From a checkpoint of a small mixture-of-experts model trained on Wikipedia.
Size: 14 layers, width 128, vocabulary 1024, 16.8M parameters.
Below are experts of layer 4 (counted from 0) of a mixture-of-experts language model. Rows are named router (the router's row for the expert) and show model dimensions 0-63. Each number is 128 + 24 x the weight over its row's rms, rounded and kept within 0 to 255. Numbers have three digits each.
After each expert's rows: a language model's description of what the expert responds to. This comes from a sample of Wikipedia text that the model never trained on.

# expert 9
router:086127137100167153135138112132115138122110110143072172129160120100088141101118137094123113136116148129130107115150123123157101158103090120129151129104124079104124154157119123146129096118142059
It responds to: Second letters or pieces right after an initial c or C, e.g. C-E-ST, c-ou-ples, voc-al-s, c-ar-eer; also year digits.

# expert 27
router:109113117132140134133129110132121138154099103118072197113137098108134128130131126113120139150130128141154117110161122120171129160122129106145146176090162108117094121119125124156155096107116090
It responds to: The letter m or M as a word start or inner piece, e.g. B-M-W, web-m-aster, Ber-m-údez, hy-m-n, 720 m.

# expert 43
router:114111089113138148139150128127108130150140122133069192138166103118134145095135134110131133144127131106129105146123121114183132164143130087130140140068147131132140110127114149164160087115129092
It responds to: Piece following a word-initial t, T or a, like t-ag team, t-ime, T-esanovich, plus numerals starting amounts like 366 and as, on.

# expert 62
router:140104106091129150113102120171095143170134135121086165144136101117110125106142110110094090136138108123124122102181111104173113157115101087107173122091122082125124135139127134130147115102150056
It responds to: Periods ending sentences before line breaks, heading markers, and word-final endings like Mujer-es, Plan-et, again-st.

# expert 2
router:160129113089142173102127121148131122131146127119110192153155113122121157090110125106141125142105100134147087096172122104141111144103129101160149129060162118111099119131115150127176118117123092
It responds to: Single letters or short pieces starting a word after a space, quote or bracket, such as "e(xplore)", (l)ater, (g)ot; also table numbers like 103.

# expert 26
router:150116110135152121141121093136119132137106109089072182137166139089126114095115156141124122140120103134148104135114099120146131133137142114153127131061154116133109133125150161136191114097125070
It responds to: Inner syllables of names and words in tables and bios, like Rum-i, Rup-er-t, capt-ur-ed, fra-ud, plus digits in numbers.

# expert 58
router:133120109137125167113120113125141120126139141129080170155165127091134153125128126122119125137108128118123080127124152127178118177125112089173151158083155093105113164098145117182116114116139072
It responds to: Syllables un, oun and an inside words and names, such as lounge, country and Hyun, plus capital I and U starting words.

# expert 46
router:148073128109139145100111115144136107128146139128084156140166107113107151143104101108091122105096117152104110115157147098159147144150126106130145163090151070116127111141154115136139119116173069
It responds to: Suffix pieces completing words before punctuation or adjective endings, such as ation, al, or, iv in organisational, doctoral, junior, activities.

# expert 30
router:172092115101117132124148122110107118130110084121066174127182106103154159092126140136150158128122135127106117136171102126153108140137131099119135126074181097134089112129117122121161087126107106
It responds to: Vowel-ending pieces like y, ce, ine, ing, ame inside names and words, as in Atyrau, Proceedings, same, King's.

# expert 10
router:121126100107099125150102136150109145136120095131074169183134118106112133109144101117107112148115119140106123123134089115163137135151138087160173180083138109114119096133105121141128133099128091
It responds to: Word-internal pieces, especially ar in scholar, particularly and characters, plus Slavic letters č, ć, š and digits inside numbers.

# expert 5
router:137130108120118124157111081136121154119111114134124194126164071075153122123138115111109108170150116131153142124147121105185113133138104085120153125062130094110103139148100151126120093096129086
It responds to: Word-internal 'c', 'ot' and ' c'/' C' pieces, often after 'in' or 're', as in infan-c-y, re-c-ordings, in-c-luded, Bigfo-ot.

# expert 48
router:125107094085138123091163139111117166156143135107069157136139113141129120110120140110119125112136117139124111134154110135160132137143135059114130149114160114126132121149132165141127115107145084
It responds to: Common words the, of, that, at and endings s, es, in, at, as in Stalin, Cardinals, purposes, States.

# expert 14
router:115107090097146116130109108143124127132104123125078172141129123099113117109130132121121105176132140099122145097163102134207118124132140084128147131083110111145116128154109146144125077136165116
It responds to: The letter k (or K) inside or starting a word, as in shar-k-s, al-k-yl, Ran-k, plus et, ap and some table digits.

# expert 34
router:152130138092162146147104132145140173125103124132074171141182126084125151109148122112071123136103127134149139138165137130140131126150111114120149168112143078115117130140155167158129099092157107
It responds to: The letter h inside or starting words, often after s or t, as in championships, Welsh, methodological, and in transliterated names like Yesha.

# expert 16
router:152133126093128105103098138125135152109137078094089166114159085132106120110142173135109129138107143108125111150149141143183117154113141046119156126064152103125126144139132158125113090142100105
It responds to: Markdown table divider pieces right after a header row, plus single letters and digits inside table cells, names and scores.

# expert 8
router:130123093116139146148107085123100121133097109161105199139155107073145167125149139102137139147140107154145126138126140084160154154155109108129168120116125112079133141122101117137161124119129085
It responds to: Word-internal pieces with c, st, or ter after f, c or in, as in Admin-ist-ration, oc-c-upied, off-ic-e, Winf-ord.

# expert 44
router:110118094108135146105149105151134117115121103113098141123167116090133139111115149133143134149109148133118106111146116144190126145144123103143149149109150094112106138164098142123104081146125090
It responds to: Early pieces of words, especially after G, such as G-ast-ropod, G-er-many, G-o-vernment, plus word-initial J, r, p, b.

# expert 55
router:140105092114147177100132111124127140137113116137102190115146101072143158109125135095097123135130130103140102119157104111171136167133132124139155155063157132100105117134111174139143116121148087
It responds to: The, and, commas and line breaks after punctuation or known as, such as known as the, sentence-initial The after a paragraph break.

# expert 18
router:131117100104161160128133094147104140110102120120095167129160135109121165095110134124088124132116125161126091108159138095169134147124118097121151135099171112105120118124139149126148091095155084
It responds to: The article a or an and word-initial a, ex, m, x pieces after the, an, is, as in additional, aggressive, mixed.

# expert 42
router:144089098126130161108093119114140132157121105136080195118187121094148142125118133094099145113124125130120141137122148096173128151128131125134122153096151095138081127109137128156158108115147099
It responds to: Pieces like re, iv, ic, w after a vowel, as in Daivari, waivers, Claire, There, American, Hawaiian.

# expert 37
router:122120115114135154120136087136100128125129094139067196132159097109134157103095151128130127142101115124122146095156119102171143151132107087121157135111167106111113127148109106136148117098135108
It responds to: Piece right after a word-initial S or s, like S-eason, S-eychelles, s-ummer, plus words beginning with n, r, de, from.

# expert 3
router:156106094084152103139120099145122126112107111128095179146146095127128139082122125109118114156094119150103122106174130120174138159170140083130161135106120092126155137156097102161138107156153114
It responds to: Inner word pieces like k, d, st, od, ar completing names and words, e.g. Mins-k, Ass-ad, Bulg-ar-ia, ad-d-ed.

# expert 39
router:141151120144167142143135111110125113122105134130079177143176122100143128135134149116133117182143148151146125122149127109137149157136150124165114165078123110108109142147109153129154126143121088
It responds to: Inner piece ul in res-ul-t, res-ul-ting, cons-ul-tant, H-ul-l, plus table pipes, quotes and apostrophes.

# expert 19
router:116116144145134167099139107122126137148108104118067202102153128127136124149155121115143146152097126120146131115138110112169122170114123121133160155072157126145087131130151139150150079122154103
It responds to: Letter or digit right after a sentence-initial capital piece, like A-t, Be-f-ore, plus year digits in tables and He.

# expert 32
router:138115123092155118106139120113100150147152114147070194124158090144156146119133148103144148154121136121117094134147098119157127153132134107142165149085171117149112118127106164152144101114112090
It responds to: Pieces such as is, re, in after an opening consonant, as in t-is-sue, d-is-plays, th-is, th-re-e; also table scores.

# expert 1
router:122096118103136160123159121121098103124117134128088177134157100103124146139108128121126138156150118139138122106139125130157126194141129104142124167102131123082108153183131158136137119127147096
It responds to: Word pieces following w or W inside a word, like w-ell, w-ebsite, plus short function words such as in, are, he.

# expert 4
router:105103103100159132102142089151117125110119096152081200126163097103112142106115125135123146135133115120134138129152121118135136178124130051150129141104136088101126142149126105126131108106170121
It responds to: Mostly the word in, plus for, is, was, slashes, dashes and brackets, often in route listings and measurements, e.g. SR 35 in Windham.

# expert 35
router:137129120114156147126126106117111168138102099121062185091167119090126146114099152122096162127125128144139117114149124118164127141124160093137124159100127111121138140176118142160133124128131088
It responds to: Pieces right after a capital initial in names (D-ry, R-om-an, D-ia-z), plus word-initial ' re', ' com', ' h' and table cells.

# expert 57
router:140112084113141142098131092127124134146149116120049173097159113102135164139120125110106172115139127129155100110126119085160119143099099109130100127101117114139139160149112160155142134109153093
It responds to: Inflection endings ed, ing, s on verbs, e.g. los-ing, express-ed, often followed by to, in or by.

# expert 12
router:154121082120142128135124119125114113139120134151086162160159143092132121094134114118113149142131139125112099112145135123190115141169108073152138139073171094146152146150120111179141122100148097
It responds to: Consonant pieces like k, od, ak, og, d inside words and names, as in custody, Voortrekker, kicking, cathedrals.

# expert 31
router:149121119082164149093089105121093147142143108116100171126164126123099105101109097119144127120086135119101111063178117130143082151124115108110125108099174078112114150138136156148140119131133070
It responds to: Word-internal pieces such as om, en, r, el in words like enantiomer, diplomacy, specimens, and zero digits inside years like 2023.

# expert 54
router:125108122146172132098136101164091143171142120121072152128167118093105115105102147116108178143118131106128111122138088117157109158143099079132123138077182122131117144111158147148144107102147086
It responds to: The piece un inside launch and words starting with s or Un, plus endings ed, ly, as in since, shipped.

# expert 6
router:150119121117121162106117108137121141124134114134104199143176092120133150106112132103123135146111115123138103089175124097153122157099127109158167130058147097100096131123126145126163113106140091
It responds to: Tokens right after slashes, hyphens or spaces, especially c in InChI chemical identifiers, plus county, et al., years.

# expert 0
router:104102094122183147135121136108109172115116099134075177116135103089130122099132124107102116127142116105113091120134144103162134152139139121110152110060141104126137142135137133151157109130146101
It responds to: Single consonant letters opening or inside split names and words, often capital L, D, f, z, as in Marzobispo, Lennon, Barcelona.

# expert 25
router:159120116101129144127119121127139161133126125113069184143186132113124152082121150110093125145131137120129115122168129145187157178097140084133157110104152084097121142135108164146148119106125092
It responds to: Word-initial a/A and an, ex, plus mid-word g after Be or Emer, as in be-g-inning, Emer-g-ing.

# expert 7
router:167097104127175120122128094108100119127098153151109192123174107104122128099108157102126122152098150159111114088154114125173169169151130100125164147101117110114129128167107132139134109131122100
It responds to: Word-internal pieces after s or c, especially he in finished, schedule, Minshew and end in spend, spends.

# expert 38
router:154130143106140157138125093137147143132115104144072204115190111082119135118125141100097118122098120122153108134160136129141148134151148099127147169090128078112122123117143177155140096119116113
It responds to: The letter h after a consonant, mainly in transliterated names like D-h-abi, S-h-im, Abra-h-am; also final year digits.

# expert 21
router:121098137106105120115111145122108136115137134112070169148160119100111172120117108125126138109132143139121101150126098093176126151132104086131141144082170083142088140133119112149144084126135070
It responds to: Final pieces of proper names and terms, e.g. Agomelat-ine, Palat-ine, Nat-ive, Chath-am, plus date digits and capital M.

# expert 53
router:130117103111132157124141117141114152134114140130084194168167095122130145112132134116118116124123115093159128121162128107169145183124147078139142164093124084090106116162121114118145077149127108
It responds to: The function words of, and, at, as and sentence periods, plus the 'ong' in Hong Kong and Wong.

# expert 56
router:123120105102124167097123068144109157153123090134069169112141110100099111141084132143088129111145102155114111121131111093167115130111123080169146122091118080104129155138138154140149134105117097
It responds to: Plural, possessive and verb -s/-es endings before punctuation or of, as in Guard-s, Angel-es, father'-s, continu-es.

# expert 36
router:140118104126152136115144106114086111144119102130070199139181082108140157107105156092136140140117133139131120136161117106179159184138115077140150134103146113108124125153113133148141104136119115
It responds to: Pieces following an initial s or t, such as ed, om, o, en, as in sediments, sedan, someone, Tokyo, tenant.

# expert 61
router:135115092112130179131136102149102153150103107130058199166150123106106141109100143129111115128113106109116129134151115109158131171130123084154148164090121092119131143157136129138154104131117091
It responds to: Sentence-ending periods, especially after units or abbreviations like km., p.m., U.S., plus of and at after nouns.

# expert 33
router:163125150122162149129132113153132112132112133124073194153186098118138126131141123107135122181102108125136123104167107081123122157135141115175146167067124100110078125110128143130175101118141101
It responds to: The letter h after an initial consonant (b-h-uja, T-h-is), plus table pipes, line breaks, quotes, and short words like with, if.

# expert 45
router:166139152116119131113117115141149132146147091121070168122169134082133113111141121121139126112123126144150112154137135139132141133142122103141186131088167060095117137134150153114116105090132075
It responds to: Inner pieces iv and h in words like Rece-iv-ing, equ-iv-alent, Fest-iv-al, Un-iv-ersity; also initial H, P, V pieces.

# expert 20
router:164106103106154166100119118148119139112106114120083158139175131110140142089109119126108124166111111144150109102132146108177132176136125119139164134088165119087068146121121126180158114109130101
It responds to: The article a or an, and n, en, ain pieces inside words, as in op-en-ed, Gover-n-ment, "is a four-lane".

# expert 51
router:146113121116168132132118098146118112137120109122087147176194115105132145102089142123094132146088131146133117130174103112169135190145138101133142137066136103136123149119110129161126104128148113
It responds to: Line breaks and table separators, plus inner pieces it and an in hes-it-ation, Webs-it-e, cap-it-al, adv-an-ced.

# expert 59
router:145095119104164142108133126116120103163141124144086174126134126090119134138123147115145161135128148133158106126139110097142140152109110120121132158079140110113095138136132119170155106113134057
It responds to: The articles the/The and conjunctions and, that, or, plus endings like tong-ue, Long-ue-ville, teen-age.

# expert 60
router:136118134107149172131108120128100116120143094095094160160170122104129141143125163127090110140132131120154111113179121094174103189139134092146136132077146123138125154133112140134114082132159083
It responds to: The piece it inside names and words like exhibits, Jitendra, plus line breaks, table dividers, and opening parentheses.

# expert 11
router:126121132124121152150111089151132116119101142147102196124186092094125145123110122080109094169132108165129114142124143128178101123097126103116175146084104083106105122156121118150120118137124034
It responds to: Word-internal 'ot' (vot-es, dev-ot-ed, an-ot-her, n-ot-ably) and leading digits of years and numbers in tables, such as 1973.

# expert 28
router:125103141147150142109128094145125113152119138114091157121117138114117128114122094133128130129103137150159104111146110111156117127128104063129119145092154088089140141121136146152127116116146078
It responds to: The letter f inside words such as self, soft, software and safe, zeros within numbers like 10,000, and W/F capitals.

# expert 49
router:133124126123150167140111117121118127120145101123089181104134122081135139123118153115125148122149103147147125129168117130151121168139144110146173133099144105086102133137109157152136138109142054
It responds to: The word the following prepositions like over, of, in, as in over the city, plus ust in industry, and sentence-final periods.

# expert 17
router:117134136135118168123128096160130135158095088129065173146162114065102122114102118129133132155114133110140107089144089116155154155135113096133146160099126112115122151152092141151184149092108117
It responds to: Single final letters or short endings after p/m stems, like rap-e, Cap-e, Spou-se, Bush-y, B-ian-chi, plus table pipes.

# expert 23
router:126111157132142144141162084126112141129100084081070184116164106100151143122106143141132144165097143148128150112149101138154117175115126111128158140065153116132110146123132128129182076126118114
It responds to: Word-final 'y' after a consonant stem (Bod-y, philosoph-y, compan-y) and N/S compass letters in latitude coordinates.

# expert 50
router:131138088093124142099109087130124140144124095138071185119153119083123108101102131137107122110155103145106095117133115104160124127111123091164154135081139082095082143104128161138137117090134087
It responds to: Plural or final s pieces, often in tables, lists and compound names, such as Graaf-s-chap, Playoff-s, depart-ment, cit-ies.

# expert 40
router:137143130079135147134105135160125175094134107114094163113145107120129131138130136104097128154107120107145120118132131086163105158126121108157149131069155081133123155156148136168143105110139055
It responds to: Hyphens beginning bulleted list lines after a line break, plus by, In and with, and word pieces like all in Medallist.

# expert 24
router:166108123132122171116138118152139128120141133127086145139137137143120119086106120103156137129100148158128094152129114111163105130151117102128139140049174072097131115112132150157176100129132096
It responds to: Middle or ending word pieces such as at, l, ard, ess, ian in words like comptroller, hoard, petrol, depression.

# expert 41
router:164127127115172118150099117133118138111103120109048185135168094102155159117134137138133111184130120131131107116169137095167138180123145073146160148093120070112121125118131143129158124124159113
It responds to: Closing quotes and brackets, line breaks and pipes in tables, and word-final vowels such as Vers-a-illes, Japanes-e, Teres-a.

# expert 47
router:101115136108116168121156085121113123110138087158096193134150091108152141091142155118125147122151125140129118119140123130156158146124136098149170145086161130094109139131104143145100103141131107
It responds to: Pipe separators in sports and results tables, plus the piece 'is' inside words like W-is-consin, G-is-bert, reg-is-tered.

# expert 52
router:158114113136160140110122142139106138156121136129083144152154123095096124145099108108121151129132142113120098119134122122158128130135110084101127140087145102090100160127131129170112129106121065
It responds to: Endings finishing a word before a heading mark or next word, like or in Translator, e in life, on in Heptathlon, ed in linked.